Weights of a small mixture-of-experts language model, trained from scratch on English Wikipedia.
Experts: 80 experts in each of 5 layers, 64 clamped SwiGLU neurons an expert, 4 picks a token, a softmax router, a shared expert of 64 neurons.
Below are experts of layer 2 (counted from 0) of a mixture-of-experts language model. Rows are named router (the router's row for the expert), down (a neuron's output weights, with its number) and show model dimensions 56-111. Each number is 128 + 32 x the weight over its row's rms, rounded and kept within 0 to 255. Numbers have three digits each.
Before each expert's rows: a language model's description of what the expert responds to. This comes from a sample of Wikipedia text that the model never trained on.

# expert 50
Description: Periods and word middles
router:133159102080145131129122117137121185086134255140103130102120145119146025150132085116086103166148120163100119113124095128136117125152102119115119116173101122089115166093
down0:176099034133173098144114193087126104118083139092131107130161149120084111119158068084105101078110158140159161129112106103119137120157118116141084100120152113094159135033
down1:194066128103144143109112191103175085143136136093146110093140112174159110153132112157114131075117133102113125078166099147193107182106101203134141139137152118131092174110
down2:157102151118159093175116087123092093126096109160160151026119109135086115140141117119119115081125207142139140184125118139083102115093129155086127111101150189142153133114
down3:097123129101078089140140124121130168084119122103145120141136066141105098087167117106116129175103139109142085139158163107162124108105148152188110154059111178087146171196
down4:186064123125095128078095159126180149109081134137158151104119105159119168163170154102117170156105131153137170167131107153139119167103154129110138161180091171117106116118
down5:101153123078094161090081192086187091180100145133103136142131167155153175122097087094114146156131113117152177154081133142126118140129099162120128162150217136132111128152
down6:090143152119150118104161080128087114100140124146134091164125118123119127135161186099113091138060118143098121150092091148162123074125091175071135120157122145125149235103
down7:122138112127108138147151100086055181151207097098158140078177071154159115106113115088150111161106161157149131147098102095150148089070163082122203091133053134124170118105
down8:105075151154169172177138110097158175138133119144128185116098125150082184178102119155129169165078098075150101130156155110107158117137165126104159136174141107157122162133
down9:205138150178154125144067178059115122119155137144120102176151155164180206156115133187113194128135106103116086152170136152042160127102142099097144142151119158095154126075
down10:204108127170150127125075111134063111071201167144094140145117147130184107072145063131203119161116134150145146105164122151191131107142132156170146175132120140122106174166
down11:146123111125125122077080117144193091127170131137084099124194157136076154121115129106125120109075108119110159106141145099128131171173087149163117118109111113093111130122
down12:150125165148087082103084142155175126154166165157124118101129171171134110175131173104156092111201151165170098115101108187140109153065126155099089132118132146179093117155
down13:095113163074166120110140040110137119116087112127165174152142158080155167100128105129130090156169094104124144117072163176122075133133124113158088145140133107090157106113
down14:100130112132107082164128121090162133127101104099081120112115105155157116113102132140161161141079091119127093130199165114079138107109187059132150078155162191157129158147
down15:128131147167133090125127089153124114149104200127082115175146109130157106131134139072129130114138156060084125023159131093115144159154093192126149136127105157165064137173
down16:099143158109136106081148075102147120131107107144161147127144155128140108129095173162062112087090145162158128122150136140147064114197177161176131152162126098125143159095
down17:106154129145086140121109118110137096105124155225211107177134143201168043125095132047080163127122100165105140142196145098141176085095095077132179111121142083100155114167
down18:152140105158113100138092095140179074142166110155128136077114182129126077087148079103165102150070104142117087148114104104128140126103129082122165128160130114145115125081
down19:120155167150082125091103147153152106055147053148077159206173108099132156141131141086130068106136150101151115104171097118117074125107158160128072120144182163125081128168
down20:150186127121109106108137116125060111201147092135137156069079101130084125128086110076111170141208149162114088174085104179140092101149146089107143076125090116131115171179
down21:143166193145137132146105114096128139136095117148101151122117147097091189147078108098112125175119156148118142117105123125158118175108213073146130141113089143089161131088
down22:069094116089098117141079104190135048173165120124158110134190075111128161183129133124129161165172102137099109140178038129110115116112136213161070065096185129176078147128
down23:129129180075116113112122153101160086064067113184137183180119125123121080124094162161189128207111130090118095117150096151113135108144130148146121140114155065128160140120
down24:138150130110102146147076152143141098166082102184121136106189127049138120092198127158113131084106127086192103127110144070103162145172168123119121143159098099156156097114
down25:139142053147139114133134087154201174140113168109092010116128133163141117129104143115169120163131162128138108187144103089165094138104149091140134132153104102097170143158
down26:141170157098183141155134112059069137096063121136133096131159182106118145108112162141137112120167193092140127111159090129166117186106079055111102144151128092144095156119
down27:105116142132120111181164137059163098114199100069165070131135102161138177105125142115169074137186080140065115149086100123141080085130155112203083163160170120111103107163
down28:155108159098141146141134136058142137108109104103160098151155108131114125100135132143162110101087145133119137106140096158118141110180192130094173105159141156126086154168
down29:134121108178102149150147103128149124152161108139125131110158142075154098154095161141117125175106113083103167131157036122099128135145094128152149149114151134185124091099
down30:076110149126170160156093146144115125150128085077164093146076161194156115036156092138171126157099062117148126109177131136171120118089182081107062119138083092133147131111
down31:135097099114097134132128059138123096132138154090032102098103133121173128129071214141112152100143149191142116148146142113132110113134170083133087129092142133148131133170
down32:071102094144157073138134126092086112133122129120150138106068111172100086158136118149101065098137146159109173126184107163074072120138126128095093157096202126139097091108
down33:109105057167163170167115091099143146132078123096087137059122146082136122105145155121106145150107098174111107145101160099130054151136160175143169126158156200129048132099
down34:159145113165085130120111099125102092106140132127175138097177142128098190135122083152108166122094089166197129171150168172143096129125196159136112135121162097112083147124

# expert 3
Description: Verb stems before suffixes
router:114142094128150127147133153106129088129108251104108162116135155065147157097119087136067157122119165147052164191117159167120146108147168119130114114094155096130163122138
down0:143111104197083180113140151058110121037054129086152104109119178113089091139136125075055112093098124114144153115135136098114119122109156103138119108117187140116112114124
down1:155103118140119115070140168136141087120170129123126140100162122164143144115125117068131058051178118129127148101178096083182139192106144165113182120191109099139117116080
down2:120088097115164148167130156173167138115097148143061147030136090109127167087122074199128140088170193168159118170124089073067073119105143122165128119121110183142156146126
down3:096138078133115092188137132144061192138131160124178096082146097132149160098134131152111099196157188143145127116155152107146152144109140165128081182170101162107097155159
down4:108128126150159133087138124119114162125145127153150152178093159142083147092129113162107178072166210106101139109154133159106166162109127178088142118167163169127115119194
down5:149159079097131106155071163102187142196133125117161139156111112165115193155163173146150066136117149140138108147138218182121098144104162185163066143130196151116078158134
down6:084142125109140133115155133101173172093153130102103100179094129131204110122175145170098093143104093128110138117118116131164073087106100100114133116173164109056169174133
down7:134153136132118139120162075099079118133177112124170175096185058140125174102128101116143124124131130127170164093102151136103131178091151081144171123110167132086134122130
down8:117176137089078144138111090108165126146141179116086174147136162130088129193081149070169190167086161101116090097153133079148160080129088154126155096157141123122118141116
down9:145148141136136093126093205142141155150197115107120109073125155141171163124118156140084121101138092173170074130160101125129107155133099089034126064119124201105127097084
down10:191124076137153108133144105189155149144158156159031138088117134090142099194170225139116129159103118175185101110152133087122086154125109093161122161178135102116117131123
down11:141145092116139143136087106187128053138174136168178111155128136116072125143087110092137179120086117125107125090097164088101093111117094136184143052136115136116099165147
down12:144170099138173118092143146152169133131135164143094131153116160150114123137139176154170148119158166130090127107115097183122079133065113144098042156108087153090092096109
down13:129121134122135110161104107070119104132088129140115102136190125112148093143105150130099143163168132132157161132107133100123146183082133150117120161153126144116110124144
down14:113088133108091129077136144046185130141119118135158092115147095159132134133092041175114100130083123129152158146139113101070110056127157085134139077151142152057193126177
down15:129188147152170110112156117149132135109119185126122144150182107055164134147120133113177169099107144187174127139133174082129163113133151124080147127177153164158061122098
down16:144082127077114176096109073102142113119092130127122121122082139146194170132163152150104144185090132120217137098122136105147102134182129125192116095092143125145188086113
down17:123099099114098079136135079084102110129116153147175095133094130154132112194132126051105166135147104140135227149169124069132119110093091153120181109108130108114137130127
down18:161177104156151110162134112166128115084117124152144157109156124190177144086188111122142157208065130135092125119134114121102135090174168129125100135115129097132097144094
down19:138106168160029082087117097199142168059116106102103084181132141136156084118142158109122120175122078192146121148143178163131126119095123155140094084130126143131138136122
down20:197088176145147122107189171085123101126105134134176120109136086114147168128089151086148159111127157069094118125063102154081128123160167124147122154124091144116130181138
down21:193107163149140125092097063139105167152111152089141146125135107114146121081135134114175123110059070095055100069178135151121085151099165168160118123140128123175126145102
down22:174138176147141085111128134137142056117149122147145101157150078113075121167132165108138197151151127205108123159129151144131114133101082178122139101107158150181138099156
down23:117112137126139131132124080124129066110085101139082085195144119137121080122073183182193074143134099140120132160100120109206173190108166094158133119138142126115155171109
down24:117192118121143126138121138164130047194118148185163140189135080057110164145129124116157127123162143098145152129160136168074116194157135114106143135200087157142163146116
down25:079095113140101108142111102120147153137079151129103064126135146146153099078124149112164100095110175105127166164136128102149094167120210106101155120165130114098201107167
down26:093166125086120111136133098135099120044067142134114097104191137100100146085132154121156163068076173196139141090140145126081125178159120120128128126162114132162133151114
down27:061137066090125150076077098048100096166109140139198110153135097152118157156144141116116067148152109100091129152046145125135130062057138109199172104174128137156112136174
down28:103099132101134175199156114142082126147066124128168133206150107157132101088109116132173078162116132150156162127165117087127104119099146102091121112120137185150150088091
down29:108097132130074202076129103070093126086131159156145136123107160044134142129162121111140105157154105142130094115127106156138175143119100177189100094098082135172142166070
down30:145164098094153137173199164115145120193117123057096144148090057168153186096123154139140141085102143157172152113116081116153106095094142071113163156158076061124153147102
down31:150118136075166122141166082117209151137162117119079114081145127136159099163137120173119130136136157143197103170134151117110135135130157096164097160186124126133139130214
down32:106084106197130142102140141140172162119196150123125166030093121119065130107118139133111132080122101118131135122178184108085097146128098188123155144093127099172148130113
down33:135140138167135108151150081125074143103084165100074135112171099092104161064143129062144084116112118156102140111157142131091149143140132132111163121101140108147128126074
down34:122176130100160101122139130125196118099104147194159126106131207112107161092135121133068216122136159160156098119124163092153149102156125141119104118121146146109132079136

# expert 31
Description: Common head nouns
router:148139113122142129121059040097141077110117191144153139105126084133151122140126128133099133088114064101206148101095120153165136030078078113153217145115090188149135068161
down0:113120140148129177151110154131086097130056120156131099113153133126078111127139111120089139099174151077096110151072162155087165170154144147124128152126160140108075128123
down1:129138152123166167081093147097107118072154118093127111140064114147165124162119103111203100126142128118109075059154176141112156155163063146138087119154170088095139046080
down2:097147135156155160124115188175150109145093166119125195076141127132057135151149147136121133129135186140224131172052155100055128125124090154168086122162143155120144087181
down3:089115209221129144094123107093146179186098165108144107178184078110162107081176078123092064172157143119123131139098181102138184118141150142149151153139168136154106157111
down4:166109155120116158110053176172123129115126051065120086217132135114056134139145138142161132172136119145152193106117159228112159171145183156163181181168194158114087096123
down5:130110149098104126092102144094156131116159178127163079100133184134149143158077102108157116172130159134114130137111123152100084112099133147121146135179185116137106157136
down6:138099132123108090110143095089094156170083138179130074158115137138187121117114159179078145126112120092102127060168105142115103110157116139071078105178174141106159164153
down7:122180065108140142137152126180116179174121106102206157130103143121187104135085163091180128120126132095110087158124129135093086160122130076135154082112119083127132126146
down8:150143170148156136113101098115118136096111196095131176096067170103154123144151184118132149169053086107097082102139086090127148078152161041159146080152109152112148165125
down9:137117114167139098141105157133073150083171138159158140088130092160100159101098133145090183117102097110147084131171164198099167147125116130074103135159143156123101163103
down10:119109137082135156097139097133155109139172165136109159143104091102185105122145094154172085111126132148157156124133120148098109073061096130186117071164172128091144170176
down11:135105105134138120115088118197129090157130077139133110151150143160115160167099163149085164160078111143154120121120136125111126107102120118206151108156070124112116174139
down12:126154093157148112090107175136161130131147131122096181165119128140135046153118129190135143140182197165130193149073135130105116182079113155090086159122104157136100155116
down13:143172119150144152108174117107153108076109127176096099122151152115131124131113113138107126167122125142113133125114173176159142171159167144128138139100101117063168109162
down14:160098111154115128162126115096178157123109131083186079123159140122145165099102090157161083098119153135136141158183133072161143036126192122122151143123128134126132213138
down15:151112136165154064145167125106123117141121178165106128152150132107158138136144158140233103073110167137095183115130146073111128133151150100140073163144101061180150177198
down16:127135229050166139128176136129059137130132134115156136146137135113164104153109128173093100146134169183146106126125158130086067134206122114171151078127144144122155124096
down17:183167103080178113167148136112087097071133135133124109153161112170124154136097158108086082162144140097119171160134108168107156116110131110138160146145103122177095138126
down18:169068149164115086161146135139101104107151113090122130117156158186128073095150158131137149169082098137117093115140113077122098114140132091111179139155126119148104186090
down19:101072126172120113131115087177142113092116094113074129108169114082152146110142135172096111145108112195181125167160131132151117146119151133094138120115137170127127213179
down20:127081145096171160138184096112136148162125127112123138107111166112098138160066161114119145159162123122079104113105089126154160145141145102169185115180109117116171134160
down21:161136110199194084176081139086097125138084068149130150089137123105112126059098141131165099128107116142161140110119168161149097124147162093141135139183149088083129114095
down22:101129180103132089165098104163180076144163080069131103106159127084118165114161160130150163152141120164142125164074121135090141113129172193103137107109111050151101119118
down23:135135130117148113091138180106118067131115078161121106167158107116205131112088145198143186149146126094148114118172101077151133146131124134173131100120160135101122096115
down24:125141120096136121142073091140065071092145079185131161102201100068089176154172143132110092086134128145096137179145152121136149153138131167163156147180134124186084125089
down25:054115112126119135133111055103195095102097192122098038084146159182090169130145158097148156148117126076154161161113086063116080111084163136114141164133127178070156156150
down26:100153119080079092081177126106095099132032075162049051081112119159119141132097197170164084148148127101075178108122145137165136100153125087149144143161143072134099175112
down27:152128131103152147139190130137134147150135118086180111127111099162132191149103200149151149196128134123092134120096085109152135087132104159158125155171153142146198115200
down28:102136117096143156136155142113141137128161125097139152140159153135161049162121143124118151113145171113167163113150145130104118126116150092122167087190200179114112144178
down29:123102084139117167128192047127165144145149156136115154170137135100134118141135120138114079161183095125154137152163080167105168134121073139218076148050155101119124157119
down30:129123125087137168179122144150114108134072116070158109169099068190049128096132159150144086155142082110137168183111105168122147098134140102121183167157072104139121148170
down31:146106120139077169127164105124115155139162110132125105040135095165118133172095135094104144166117080102132177122177144149098133126158158104142164110110116104121170132136
down32:138094095151143163108124080101161137099119154164122163068102147033142120115145136104084102136138125152120124136178176097154108140040146157109144169117129068094181080168
down33:113136131143166097080122079136165063161071139128109155127146156091099145070157134104120128146112176083141133201104099103139079114126113143165183132159123108121130148111
down34:107110133155138118190117094150144147149093109136166158143134143144097112131149146133090227099137129163145135130161150095124125147105114234060087058191175121139072113101